Below are experts of layer 4 (counted from 0) of a mixture-of-experts language model. Rows are named router (the router's row for the expert), gate (a neuron's input weights, with its number), up (a neuron's input weights, with its number), down (a neuron's output weights, with its number) and show model dimensions 0-159. Each number is 128 + 32 x the weight over its row's rms, rounded and kept within 0 to 255. Numbers have three digits each.
Before each expert's rows: "comes after" lists some tokens at least twice as common just before its tokens as in all text; "comes before" lists some tokens at least twice as common just after its tokens as in all text. This comes from a sample of Wikipedia text that the model never trained on. Tokens count by the router's weight.

# expert 7
comes after: " the", " a", "-", " The", "'s", " his"
comes before: " of", ",", ":", " in", " and", "."
router:093179102132171099124149118136123136077126112116090097098168097144135098179149112124137126127147146117170158155098157073089127161164063135133116164138064127131136070167249137128102185155098118135136182126147123132063203135132122175139137113148105133199102111194110168146110087117141172161122128163160104106164099141114166131091154125124118109174127100120146132181115202167091074152168071117117169143142137168156120151166151122195115150172109111121104163035107142121136110133138121
gate9:150119130122154129055123065096097003210163148151135133103123153110175096140144129139115148125136128136145125076173109114106152131107129079143195111120070121123074126122162126130102106207111056120091118100103120113115113111104152092130109174100167105139074105141099120117159164100131140116082195123136092207149121075116093177137133136115109127117124150155148162128108103157108150085094135111105157133150085120140184140146133122157136104121053102135167150189097138124101102175047178
up9:115077118108193145076172167159121181108162136145096158139082130107082138170065122143118113145035142146132105117105140157132148145107167096114110128163148113139127124096164122116126116131139150135173106129182146104151098109164189142216093082183167132163130140173107161142137136166145152110090125138125163133146163134120127114141108213115104118104096070221165160065098169107127132135131125112108111110180091151158112150128100126076055163062113166127210150082151133101132104108090140
down9:093140156176092187163188158108096107112110116120047107109138114094127148135107137079102129195153106119122089159099169082080121158149112107083095094161131159131114161134129167098116135150141162110126163159159149154080143111152102119175132138128059118076125097148086082192118077173125095163151107144139126176190101147189103121146141159095124125200109075135086100113191121157085144158049099177125124157110121128111118110130115165135131210138149081136179088186094093130141149130097136
gate10:117073131178129088093126115166151129157110200125126164151175168161120123167113132163083127077165174116165120149119051121169085063130118078118137115143118109125145135146152097132142090110068139133146119111126121143124147125161166161147158136129083137156115143228085156099122123133170177102142107197108070091171127122110109181124134109141143168074166160182096132124076157109099132102164082117161110158097086163154163166173159089179103133106107063094122101091115099127127214089098121
up10:153103125157200163120115126099146121132149082080137140136097116151096166057108162108106150169102152173127108172167091171173120080211110154127112162133111120159085127098163126141122109104140097140129136138122087061164110158197129117091171113087154112131125138174105124142132132096131162092087109180149091124112159119094137142091126125081139116120172102084090198135121104105152082081148122187109185106123159110107106097146159218144100160042129105080156167087068121130123077071111142
down10:131125148137084161112104061155104117095116131177124172098148120137124098117096142122148098120097146124165117169107077143142072108131154098109126199092161170109116099105111174128108114136189143142162166152124110207115108132110142154105182128124119133164129127160076095108113054089097148084196128131140135119142110142122070169114140092078097051127141121129210080155105103148129166123039167173088091136095142199153164149159112100123118098096141163087097093157089114129172113202124092
gate11:188149135168172102126160114128125117108138103136102134139116139137123148130132147129109104155123141166092137105153105173090134091130142164148105161181116082149113064153170118159133076082171094161159190063125168075110099125160124181152155097121131137160098156153192148135125127139081090159067145110069089160167094097108123093117194127111086226196106124122153084099160151118190161137164177145165100130097151153112153153153154198138130073124190136126098120145175084107064124145123112
up11:067125135076146101065143143191100113055177113117140083171159112172107121083125203207147146136134121091145136133121092120147074118129097088115165070117134126135089187146133119165126166108121156137055089108112099164209122151136073141166193150150144164110127134165105137074090093135155118127122145122118172122096122152172169149068143076131198075063094129154096150164122142130094148117088091163126101134158126129138097150122098098113113176167112092116090135101126126167083154111138150
down11:121132127098076107177099122118140125129113150081100056144158121135081127135135138211146147088146141111093128120100147118119105196075166184120123108068109132112139196137139111092173115124193125146126114118111139085120129186106083094042146145144104173143131067181161105144173132145166127125121149127237167093082169127179128108127115141157154057116133121129167140156112093146135120128111121164102112107109116115147053139123140154169172175066104156095154137092150125168178155100162171
gate12:076190085152175058094139132100128164138150105118075091075143222147149132156162121095076147131092166140134188120168174153097100142158130085149138113156099105127084097154149114101121171136169147117153144135076143130111119097116130130127123141147141117131105160083145106142134131135120078074135198149107091188155126118077112145173101097122176186133141173197061144120175131138139168098133106116181134157236080136124162145137106134092166110105079149149079112126121102163135119146115180
up12:194139133091164091117187143140146131169129151126132100065202161119137144111126121136140153117149110184160126114178118171114124138142112051138158094120093118183092089172072138130150166067114110119084132146117158121138138115104110192080142110089133095130112211123089174065092134114127104094165125150142065077071181148167131077101109151154089149154133128182203121127117113115180104120168075128109115143199115092124168179148092148115127150134148129095131170159133133064133115121157172
down12:103086162166116114177162103181049151118172147122112108120139080132167139119121159147112123145147110153093131141213110143089168105065126155098095190128070102113123190100110078091156094088160093139125133188099107130070113167092147101147074150122098126081169105143128142164163154172121180159108089109142122135171086122104105173135078165119114106120092130139121118109057110076145127136100107175151164120158146103192065114101068140125138156146162141113119166099097194140175117162085159

# expert 0
comes after: " ", "201", "–", "200", "202", "."
comes before: " |", ".", "–", ",", ";", ")"
router:168187095116157093130182118069120073154112104117116108084131123116157175090099123089140091114085108107197105146146122127141160129189079116117144112132109108109083114136134095103150168124129123138078134045142169158104152096136123171192115119099143114178038113154152042110174085123110126129103113163148058071126070147144170137093169100152168111171133145127085067145114133161081125130130127116051166132130190115101107135150124146117088117138092113108156173063150138117127094133111080
gate9:120086089182134145152075154115125120112101160141083132098117136190141150145222174155102153080159167126115154106108120097055114169125135171153158104029106116155131178105155078115144109125102097147130120116059067133158108125118112144114136127154114119109104093147180060114202192157105049131123156159109137065150126109093121121122126115167122117216121117177138086147137146109085138136140157138120106130104100063141142077115119141153162121130104114170127109112105125053116136173129176
up9:107171115112159120118128125148120087090081166103123087093141160079179103121100161135090124112086138073098075156166130104167088102131079090166124148131078120121147058122148125105079103136120133102127028151190112167101136149160155144124117197119144074140110070119137123147076090100137121179105142167189117097087120135111113100111080168088111127030133105169136095125069130103156112148103139103194141094154143169136149133127088188134155106111172157119155139148102118071097150108129189
down9:141217138099120122141112117144110163167104155130186195190102128066153153123109063070151141111152099163147164092127125104140162162147157131108143135094118145134187080127082118142114099135180102105129160115176164177107110179112175172163109106129079142153135118101126184134155128181089140116078113148133101131088102132111096132117186139098054146111158101126164201148053089127133121163095123098143156147133146105067084124118150207087125104112158152089109167153131167114135054117108101
gate10:078138106116128142102155069153134106115181116102095128135065186106122144099133073176139153135133122135101089138092074180112117118110162126138185166096134131161124085117139144120125143091132150153139136153092144043157147140146132131105106125044142109169111085135140046134123121095130197168091151150080108103136088070156185167158164118198099142144185117219150134135138212122131130145139166136126099150113175109082136109158098084150124139137115173106103169126120161087131135108175057
up10:136058111152156123101151254112074168148171149145161130107139076132116124127134151056098075123099126137119140142134116123126113101171098096161153143145156106091147122185099112159107107161058147120092098125114107183080112123092116113115152080176103130037103122091135128107144143114118112122155162134110141171154166144158142143115134167092116156143102106059137123146107073115173127129145093075165097170107113113120157161088082121120154078151141150129106136010108083146100137148125190
down10:133083122155193129113122147178116154108104069111178091136112155138111091173166157139187134145143143166157080152161164174190135141097130130155164106150117125117151090108150142125110176130167115161108080109174151079110059110128135118088116150114152072095147074132133146113177073120133074145129142051131128154133080123087109149124123163125090096056119145099120091139157086099186153112125163166133148089098068135108134146169148131085109166071101096203206131123066137124157086139080147
gate11:114113140090148144144095129159168144122099110134154077160150132107128072184174175141142112124138116110087176156185161167103120143133151118090114142094160177141118158114150108107115157116203139131110154144104129138129116097135114086078082203135157156178045152091188063197153074091118148111190139097104085115119124175152125169146103104153145101160115168144160127054135144104139122154106113149101109173136083103111119058078160129163066110076111218073146122134135108125147157136144128
up11:122155069075117124175157147184131096137181082125108119099108141104198102136129137110128170139107122106147103138095158136084116147150135137157164115172145094130069129116082101131142112160130159092106071145113149155151183085150152137124172118122110155101104121184141104142091103091128106150131112139123168121133151254104139159055123170036162175165055178197124103130169097106102147126167081114103170099146117141120165155122125157095130104121169120126091116106072115165169139191129096
down11:071183103113139193057169143102142153208200159164103174146183122144060177132055135112115057116154111111121101091113107130142101185075139146150101091128117126183120121179125119146092091113095132163111108120116095147166173093197076114145119128160112169105152143109163162149121118180191118092142152177143124180120111089108111130140131092169096149136157142127077145174041169153156115163141100095142119137130128092106104143141110146129137144147106171120167097091148088131114098115138087
gate12:130108125181136179137112089169080152111110138141130154149119114116118120158143106153190132067099080107109165104209167144160089104144136120127086152145148145184188173066137092141110172165091142096162131122102141140068139122158108125185148192086139173125158112102095108107131150123093107115135139095073099163181096139086136212076100092131137113168118135130072084102107169088139065050109124104123094150104173140120088144148093153196073140084124143156120094135174145155085143132147112
up12:199119164135112180124154185090173122075130146126103101118125121131131144147173137168184145157092151118141096102161138121058115123132128093161133137122118169079109129161139196117125183119149073098164152128170093179127116146086045095133154146168103155159121081106137192138106110085077102120183176123140178091171150143118196151161124183083166146155101112137128090098152114139141173093120067144136130101092111184215150165088072176116135114124098169139177124157115138121119138111140146
down12:115125111155135118129119123142086140144114151136182129145131104103185119151176090148148106118133170098189154084180110091101119094138097169150085110112105134129148149090149123144188194113156165124154137178108133108093130156120195083118118130150148060114119140119082110158166164120135086125085108138105124129052140129190089159142093149176112129146176090154158078148122149161196151059104075101051195166089109167101135167104127129196124089096098070092112112146107084122112100084174100

# expert 5
comes after: " the", ".", " of", " in", " that", " The"
comes before: " the", " of", " he", " is", " was", " to"
router:144204120147101084156203180103121131101109121106178067122136173133109156204139122106145158173128086102156145156047158115164082116104136150130136131152115073171112127104148106170111152142100158123072093067118149160072200134158087136121093080196123176114131106149126164164108136133079127130102127132153131094128165178091142144125166161092196120143120067095082126188112108107115083114160139118119132139096138074130134183187157137131105175132096132121124122117126143178153109123118050
gate10:146112156165133154141152141131103108156102130101129160143105228152093128194145107135149115167129098108179122138121172158100135068098116149141088106117116126125136126090190162158112138099088125152167050128057138149069081093198114104131133095132160171148140133198123106131165136102153120156155126142101132150142125174070125079098111167016144112131124179144139083118131140150098106088114104102068069087090153132119164175126149051126137155118164076124143088138104167125168175117120122
up10:195143094124176136074154190148123089163133139098166128116149154156206129137141169144164112173141156165145131090098209181093167066152101100085123078081198116161123132116080166117163143133166147108127165110153112105150121087102099139077165149159158180159087125173088106072148090099120139100138154188117190076116123112149121194064119098167131127130130166123124167154165099142128129108147137141109170112151090096080123116144073099101135129092115175104095170171131125072138121127115116
down10:108087118164137153210144094183062155139144141130129087138108126104086102104111101229045065108164110141125096106149137134135092193153112146116080096096110125154158126149147130050130142113157103179120130157097092106139074099188154092102159091164112148070107134086147107120103117136157098164145088132140185098160177153130165116128121120107103128049088132152108127182169086179144099129095154118097131172137152085130126113114143075094151119113144098074189154123135135137128136130064104
gate11:141170145124107101104165090136132066072113043040122137110144145079102137204144115132139123130196127134082141170107141109115138099137111135151098171089115103150100128090194188148160073090115136099109052087124133108171097115137105200135098160115139180131099154099095118120079133144108070164072150146141152169110135090140151182184164138084145144132091112082104083174114156106148091142131146122104110109164137126151076179140125148128185190123162155138101128128133170167090157137113100
up11:128085184141122167157134158129144117081185132103118121125125077144135140107137117140067103128098137086073128142189134109096106151136087119128130194161158087129088122160159142153144146111162115107148114134194086124147084177175077123129156133178181154109154068172162129145057141108170128121080182098176149110074124162174171161080124133092147148146138151107146126123104139141105140073152129088125122176071109119097175156206142108103131140118085075209122084184091115088169124124139180
down11:126142123207110110148146156174097179120100140088117168170096146143140176094145112091069143092139143095188121125165125154145114141122095089146125148097118102089095121157146152086165150154179070143116160150144147126141129142159181154051144098159138148058174113076161053152190157158174128072092111176116153157112119153123161132079115098091176096162128090154135146156126134194109116124138137100059161174129092111175136105096100158122174076169096114069146131121092105149129084096141165
gate12:106136116155152129165138098176139148141090159135145108124128138115143138056119108103113145139118103070166053198185120113134120124091143129126127112129092063181109078112107119106117142180077171097149118067149154098087135166094167102098116115100057193120097097111069183122201144132110160100156110125140136101141071100173090168099166164102133110133137073048142142096119092125156110134160136151088130089111143104145091090079105178062094178155101161110112128126119128135064157147099171
up12:131126137126120136171093095168188103136130037078093119123121123117148098098091130099129174123161135105165083150178122157175110149118131085106105129142120087087044132134122136097142162156127165144065209125127154090127093196159152119091165116087092149130150085135065112110104099149092116131123114153130142100211147141093157129163174173120114152185143106093153109151134161158130090099093105131137110132062122112127088117140163088117110150203063155149112086140209173154086157138146165
down12:103162112148092105141127089145133122059105159109101118115069107056141106139092111122112217114157132097087188124217136093105169134113163131068148143117129095130085188139075109131115166145103142107109141080159157114087180143119105133121127144149139173075079086204145124116200175140152128121134093117145147193141123101117100115140075146120156131209103120112147100104153134144114087123213116142088142140146135148126120106099169157113143108145064080154072143144118091092140162152171155
gate13:105135116108171153158120100127141133106070162092122142146073097100099176161097118099163155157090151157162135111131127177080117151146163160143143119149095027129111098137114165138234117149114154100136135092159091113077120127147082127108148144166128157127167153114146116120126160129128178126088141130106142104060135169061145121061177136085159132159082129097075187060117097123178081146131120081105119173087147142165103108128122159124100149160116155115158105113125070120095045154069087
up13:089130161137149165094137135203104130103205135068132107125115084146090129108143177066134099115164203108097156135095118117079073142072150084069090149133121143126123130149115120137144146171108061160119153149083072151182112089103140154079110103165094146175157126156113140146150156166165162128155131141140052103111058137123207162134090214061136096138162161133078137106160123143095111163109133133123127168120109124189102109104125166161116140085176137151145139152115147128148131078117115
down13:130154178167114068189104138107070145132091124098151141118113068189125114168120053092129114156115143123183114131117223122132134120078061124072168120134089105162133117194112155119130127117188140088151121109123129154127155168123088143155102181103102135127161193108112152119110118127144146138105123176152143153130129154179107151149118156094134128085141120172144142109151100092145127130121082104152171085112160128075152096134065149147132049068111119089134154179117089130134106222057099